config = dict(
    n_layer=9,
    d_model=160,
    n_experts=32,
    experts_per_token=2,
    d_expert=96,
    d_shared_expert=192,
    activation='gelu',
    moe_layers=[0, 1, 2, 3, 4, 5, 6, 7, 8],
    router_score='sigmoid',
    normalize_top_k=True,
    routed_scale=1.0,
    balance_loss=0.000791,
    balance_bias=True,
    n_groups=4,
    groups_per_token=3,
    init_std_router=0.0291,
    lr_router=0.000753,
    vocab_size=8192,
    norm='layernorm',
    norm_eps=1e-06,
    tie_embeddings=True,
    optimizer='adamw',
    lr=0.00281,
    beta1=0.9,
    beta2=0.95,
    grad_clip=1.0,
    batch_tokens=65536,
    seq_len=1024,
    train_tokens=430300000,
    steps=6566,
    dataset='wikipedia_en',
)
Below are experts of layer 4 (counted from 0) of a mixture-of-experts language model. Rows are named router (the router's row for the expert), up (a neuron's input weights, with its number), down (a neuron's output weights, with its number) and show model dimensions 0-159. Each number is 500 + 40 x the weight over its row's rms, rounded and kept within 0 to 999. Numbers have three digits each.
Before each expert's rows: "gets" lists some tokens that make up at least twice as much of what it gets as of all text; "mostly gets" lists some tokens that are sent to it at least half of the time. This comes from a sample of Wikipedia text that the model never trained on. Tokens count by the router's weight.

# expert 17
gets: "et", "ot", "ut", "oc", "ov", "av"
mostly gets: "et", "ut", "oc", "iv", "ot", "ec"
router:507418502528481502490513526443509431484512536550528491531513470492490489481492530474503495474538500526450608428481549567446526495516524437504506458475491524550516465470534529496483488463447482487509495485481557458497543511529448419477538590507454469494549554503451441475519529535514476527454375491452495581506548481459486432466440531504559473532498477478470534534522501447512496510487456494430472552548479474472509519493487515472533478436439474555469518569538584523475668476479471
up12:407497499513537496529483479519502543497489515445567574534475518531469468541516464468427531506517484520515488559486546462513527520466518477514461464459526452474565470581491393497553459426522476494459483535544488589539471534549426471450486494437489416555563535559535494492488534506503480484498444567421542503479498542498551584510485410532428540456437478529464461531468550468543516517485526491512455453536534478561500498489523558513567499448485535567515457441468507465504547547532493
down12:490502572511479510525496486462505468473482526471563499528468516552446505498502534539493558543535467515536501416474497402450478570467476482471466436439498587431445486520593553445505481579434469469526547483517476568504521525495451478485451439491516489468479546482464556449533527516493574554503564456493509499571486498472486423572464460465483556490512534482490582431484504531500452547510602522494470471519463483540550445494461563473550535471476507574513473516482530486479434473536461
up13:484476648461443494477451461451495442528512563528492510448523535413501548492439555481443566489517459478474514545514497495505513490562495474513471523405507533484469495496431535487475502522449469527476527532585479503515535518516497500485495450493452493556538503521482540540500475479584475509494483522452424476482508429594468529540540490548458396506499474508480583532543450516458553472475495511491449488510460541491522592493455495547577461466440504488537502596494518531461446476532490
down13:456503520468429523464513494525512515492460485515471446531564509501582434552457483510510437511520551458498516455477484525510569511482496523545471500512518546474543413436472472492519535532481572486471564557564471451439492375483472521530541492485517487523468435454492572561483481576535502487546495517481465456531497449540487536562502562571532520599562468520425484568481483473527505573496415483464505486473560552521468525535499517524522498499530470480431463527494489418462440494477445
up14:458513557493424536515519545514477537526447427451478567534470522422505483448521470518529456511473545539537445458555473510512414487582536466570582499508521466443455491503431471542515490472494565542470508523568522483452504547469465553474504531557488471521520506507487490501501499507525515479519494506504473591468493565473544605506516486398484453491491489539472492549528540483509492458458498478474471472534468483464470482499417548551529517518553465577502371532434514576474534532451496
down14:515551539487436498583450470542484432481487486517452529538507501498496446503563461506496503502474484537568480497507438512443480597554528530451465501493495442438507515478571539417538496463484582429500585451499534495560555483538476471530505508484447441496456539497518465497518569509539532515545471540467508527434448570402541505454501505497513476473522449518505570537482548506494516562540466495506452556461549475497482461511473531439473540403530499535551468469433478565476463550442493
up15:544456502509410468575548437427519520529529576507465495526542547480569487470532540536505514503540459532564489558514488495450511581470528537546578495507519463540510478468539539536482456489488520549542487492446563391541518580461469487444545455415505491456531528418415556437445505485503511550526478483502517456479497464457504523447461501492462438427497529521473498516558532515528510491468484411494530423454456488504491458499531498558514509550493529502561553506485536530479555504484558
down15:531487583521525505461480495462464478492477510452476497495563485505479469508497458435498441471499513514555510639543530444580508473516487526452466528529510458494588514558493539449469529456522565481391514528487466509549503594521499514552479410528579559497499403469473465446496477508505446509489462567553543477491512494480464478487578496460530447493518527462472444521514505566480484511465484454524553439506463471515514463499499511529500590551478504527552431461437490492471473578521527
up16:525536536488548457548518543521486593504458474541477547545468428568549380464468452502512476512467427552527497444536522479468487466484413533496538453442539431492460511483518538507459573507477582506492470479482529448540504499597512535474440406461485518486523488538479516513507519532521497442445516441455483494527497483529479519443501533551526471460500478490504586502563500511516493466437465489546498426557485507508496446506513578483526482448517595451512473480479465556497520522599494
down16:520574462456507428511599481517482444471540486544491501480427508423635462489455480515476461490460559491539497511484489456516489491415437519447466551501456467548472462503509471483449527484582527445494526494531506522458532548545509525524539522514508546420472526418501499419549415516522510581474537491447541514463501551560505457389530431450566511486482486493494528496526477516506479471529527520569471525505485489505541478519494508475594523509524559480566446533514492524477523524502478
up17:533544456534489514542572566453484493571451526485476486515481488559475503484488491499482537445543507454491533468557489499482455503545551496540431513423523482539529519446459466531489537496534550505497424531573486437464538595525517451456491500468552529504560498496471487477453426484541533464522530450514479547498501496524495495541413480558522475490508387542473454473456475481436518465509506496506441519498470461566475451498513402586550428524520518487583444571475523490469499562474417
down17:488521397567453481505522505539485498557509512495481461466520518548457528520558528478492517468424561470538548450549475488519447537490532571534458399524486500508579512506463471469454456498533531480462473482497561508512435429519538465476524570447506551542573390594498523535475474559489544473502465548449539513506444500520504498455511518515493475419520489500446441581533478535483538476498497528451461440480508444537481444467526510559472542469517500563484400547547534492542522492490521
up18:551461502576450517568524510493432511515501499461521547526462477591445497543520519496433464528495451467564518520495529485452462515500491471472528527487472494497552469554534562540471523431556511468395488464571410467491511443530518454477502551485490463512478485502478514475512530521549560492452522526530523469501487410486476519482528461563486490553502453457531525536464514503486462511441504400431436470476517539503481567395546583456506524541497502456485585476488568493558471543560545
down18:501480570464544511535496456475537514535517452430501570530476530468469507496419507505552521507529471465547593477477466532538557485534491529547426506468457444477490489486495484481477463497481459407424553442424422561517524482520492437549547515514439600482484561497563556482562486535458527468553536457498498438456496501562425527548461514484507539480485527516517504484502518502533464481471520519416456505546519531557461561429480525447504483480537519532462457581509471473516459509557574
up19:473554496632452478511426467516513464467474475455509481495462522512518523522579494548485496534429477513612461473498571498481504460427556540437562523582510474481578461487488413495512541491543527479480472483508484448472466502525488545419450499428504552483424482424538521482487487483451545484511449502500503499493489507515516508492477527526489479526517467492544536514492570525534518526527540436472550535418526480566440470590543531508493511585455488454453482478487473491585514506564523
down19:456585546477497438511450532456412454514507471508445460478525557510553554488518480544504467528490527402534553499521463526508570441492473503500592532483469506508469506497492463538544494507462577544443508508445465482466465426522544430488518525428460536518577460510465505458484472503518538536438458527511446475439518493497534505466524561550462552584549519498510488567485485486510506517491514396521449502442566515505546468505465486463540566535462529450580477483529460484526458488562573
up20:547558486469516582510463553514419483484481537443565516533488460467466501489461470467563514494502521489446473475473464526537539534487514563534543571515581459447459482560511446456576503448541489466478488465447442508493497484474442507430446502536443471532477460451518483516546563446427533497446583517481481553501526473528468492526498465507444567491429500503540512517548545473518497516501494543454537493531457468529499482482500590525585587500528439444508513500544481516542370509493534
down20:442517506393542442501501548481502546514515533434480515530497507522484545478508490468469485456492502550458561528483481503492511479475533409505509517479517450458450554467602495567495475450452422557563471527447447536553492454488450506444519561481466482535526434507540471505521623557503542509526501475477510524518536609487454463520551460524468480534470595480433491440570528466525565430548476475495510525491494574510451516521523499508526507481552516459485486529468534489507469448463428
up21:509490480505462398470542543525513473495467571474463507457552496495503541499418469474486517542475554574412536483472450531446518476480579581496473436489468507516555521518426453466527440496532448454516476489506528409544459455571480546577513510524519489494562521448505488487538475544535472508483506513521489521562527513540510529502470490482417556485492451581531543539502517471506552495471538459499526489489446533470580483486478461509419437481433464415484477556459476406521485481551523
down21:465518471423413434445479486481478546485417440512515550488471509542412560566510470507590486529554502544426591471516494502511516478498477511441515508459477514586576521532457575535544410479508498493443508498494545519456536509595530486544525490477482496522499546451431490525488550476549457467478486493574511456547437515537512466519574523551555551526510484549518506463474489477505529525468481485507512484412464515510509488439474503434465484477538526422526478493571507477478474562539501
up22:531500428552415527500507492517515542498452509466491520484548557546446471465519484463498485489485543522532495410542589479458490549458519474531468546548553549515438499478467501530485494500493545476449511439517502499489546460541512455569431497532419530487442431509500524478496522499466549493499451483496547592493461446479534515521582510517483469539400583473584547492561556560500490482484493544450538559485467434421524491456457537479485569472476533560567502510459522581508489465520499
down22:531526539427522585513449485475516485538464550487536477576502449557470503483506540480497527435491499539517470559443463440514530476370521423469538515540618488482500504500443536459468476531560567403534503453521525477526514507570555414480523551474478506507499542511468501508531532500508507530473484493504553504510548532514472500541539487480501520522528505464552443419499434498456425432451528459463524527509531531476509555458395500530460439558524506463456437500520504459522489512500540
up23:498512516537488479456427589523418559454511427498498551507457466509569514576449470514480469489482622479466504426453520480469578517534533474541459543541470548489503483569462467511499440588552494454466510577537470494496454470449454474573449524492496510521493529554499473567583509537478538513508533558530442495464489480540440531517552552511461463469529531530505483488450548509386523458566498487516495454552506489460537450519498497510504474453489510447476539469470496527472476521518434
down23:514514536470477540420442598524522364516521531509482469532461446507479565482446538512498442445452568479417567514534498492535527508512553453488529578499516504472490525584501504460448451495519497532463490552475443507502466509561439513448501579476512490530534499476497479554533508522520471515441511515462486473540519584454522534522532538408504469446498539552532438444446572537490512462550502504458581577517497523474530460522493535453522452498514492456555518437507462470457470510523495
up24:538555566482550537542516536519464458542586494454531381480480504569524464523498453542474434458509531415494501561501511510590574493445561447506480519515478447454506532407497559499485456455506459490547487471531503549502507470519455524511482460559455530441505498495505528463508571533579482431536471494433550479522510546471441461488451492482456497464541571513436455501455495558461510506500528497512484508478530551486479517531463437489499426522546462544548580496461523525455517565465490
down24:433502493519557458504505579549482507482486437565484476514445495502509496466564466549556494523528473451395518544502489472595476525474500487487469606530467480484484527574443434541411373484538481461481476587552542506472552498513442523469512509494508463504520493491514526502533513497564474527482459471536516521515525493482446522474540456459550487461509514523490557469422459528535551503451523484488587481484487540507497512513486645420483518474507473505477572485468481472465544471490496
up25:448440486476459569484503449542489520564471509513463547492480493585453486442506508490444544486469492524533493508471506548521516511470446482519426482510509489545545516497516423485479419464518563467551429516560581496494457441545506486503571515476475437546503511437521528466494528434462546542501412487491506500530462458376508520473451518438559554497554533511487580515485494455489594549509489526528537512534528541585519514469549496514548466442453519486418543529521462516559548516472497
down25:376568471541456479459562449525431450492420531546535563585454515525569458567481584501492533544513504569537602500470455518491512544490496526446467481441493490475483506456526508459501493492454495497493498482470548558519557513556513471460491548484492458488528502451550517544487486457473409523512472502467500466549445451425550515475550529507547566446498457515538442536575479470509581425519521498478542498435494446513542524489523471456482460526489552524450472492512478512502481528542488
up26:501490578525443621473496576502531497480508469475445517530490512485506555480543520489572476505462531515424503549500466504486456524550515423506466504519534519606471423442446555537485483471469539487527427503445496444549504564507469498557493479463527546446531568454453527507512542432540454410463526582489488517474460524502535499469489477487492428485533507480481495488524466566558483492428507546514521453533569540527476513431518515511378504516533495512494537500485502444451505566464498
down26:530508501535510576468509463506485525464406493570449547523477512529502539494449474450476515491554547497448553519506532560477464463498457471521471463451449484589573561468506468489490503527499492500395458496511538512515465560484551427480454417475494476488533536537412461475466487513475485451503549473511471506537467485499442519464540511523599543431510562517468510487529547501524486542430535581518466456561463534457480488483500483539496545464529593520502599488497472439558587476493486
up27:446531516517486511494493534444482512514498483574527444544449462528445577515510485497527464498473408552475483495425493483493434600485471510488448468550493560483500578455513570514454574556477474495485521464483465513500509499514556532523474519537467524454441476554504499505481507454466426481542549588556524429539499504563445454531476531514524464547537536519566453487535429550484507489541502514460453448570462400493536446513572517522518529515536450524523459476452442554526513490452568
down27:430556524567533427479566504489472563496611449484537488464470488501442515470519496555489487516453458522544456505502533516523549521505424450428519511604470451497575518499555538503489612541514456494501478407512445509510541534511475499489429478491519501556475524440426486459485493470454539478514554543564561515479462537536535589511406542467453477506533484494487562554463495473485501477505507522510476473520529475541532524511500513464527474482556520472436403504441471514457488477528495
up28:452529510530518424480469566488389521476485546543506466492528539509454485509478544519506628505555476467432526481428528494460500502515509504536461460502466459526485508521521538488520472470515515494521536525538503441479449531498541522405555449513441487375508460560539555494566557488480508450523503531532439484478497522447536462534471517506475465518470427551507500498532345471518447527516508473424491515502484494524567503442542518475496474554516448536504538574537455502539522479546503
down28:407560555499476465516526475510574490526460555501509458490476575520457504613497508468465557481507556550592467430433534523509479511534489490511487479504477492502516510491485547464584528576503510522472443489521469508416508380549519491507471466503548451496525473500526471499563484457477525432556474434461514567455508456582557525512497472527477515561476484551472525501454486444523446482528516437565511556544466529476479483466459525399513454551543482485493486534451526513454504461542488
up29:455496416483510513523446499527505469520491553492548460518503467540408474580536472536471513442468479562512510447508481503570520492490462557518440540465382480453476602533515475484524469454492490529510545467495467498498459518484407479514419556593420522502558518528531492477501504544556512510523481423515531511442499438581501487474558416513581485532488510499512496491470510432586496563527491482450480552495521498454430511505545464515496478512480531549533514457548544435531504478490528
down29:463554462461511468500475513571577567515433499491546526495491523570459501489491467579486435447520483518468569566453510431494462481437509580462459463470522518506528480497575529513461507475519521557467577502516510467474403544539503498510428507435448544463499500517512520517589483435486451497480452502544553484436440490571488505445512456511556577495485490533474537573507517449459535508552496535438516529550509474505459480514484420525436539509453463521489478484563482519542585477504474
up30:540516540427568579542513476505523509536530480450495483433505480469558502483461491528542495518501501460550459536489562480478533467575451461529432600473482512488526481440529464556472521495441523545418517459487499575551454461511543521469507501420546531534443551526446543485497518518492486440470466498481538477417500538486495513534546438510505533518520532489513435475527515525601451457473509578497499496524549433484483476605513466537511548486604504517461467416480528476439466536481502
down30:533517528612503485507471472562574475477489501548481490513522547486545424473478535473573511489513493505505481511497507456506479501590483445488489528476440487527527531551499482516470494499460412546422409427493445588526462519510468484485531476489478493563529504544571515475518530489517477525495447440533579483495504535508540523487486502544497610507490416472548478500535453467578462570566526523534438481445450495493490497473447471573536483461504507462460504487429466481403437547468530
up31:574538505497546470503422620463542498532480486481486488473548518465451493535478489428452490462430520499430498444537472482559523485537509518512452510484460498546482508519518518510449433417529463569480506476540497585506546485486547525524522421531525445465467516575499525479488452481537558554561524477478473441508487528471564515533576439514519510510614533457474528469408464522529500496501448519576469582496529456459507454480493503511567461425483505551536492542530453499555523512494498
down31:540479512478486462482487462507532483523490394487479457514461532564490481494495548510552509487384505580446467582545457471491493529495484558459557528491489517461509511508555539478463510489479498482475582476511449528469535471420517548494525523566568559484479462464431540474460476584538443510541515503435469465460412531537503425493499524452462527488574530474535534433453423505540486525563545485503501518482587524548497473508524519542562448489537530464494463461433441467548524505538544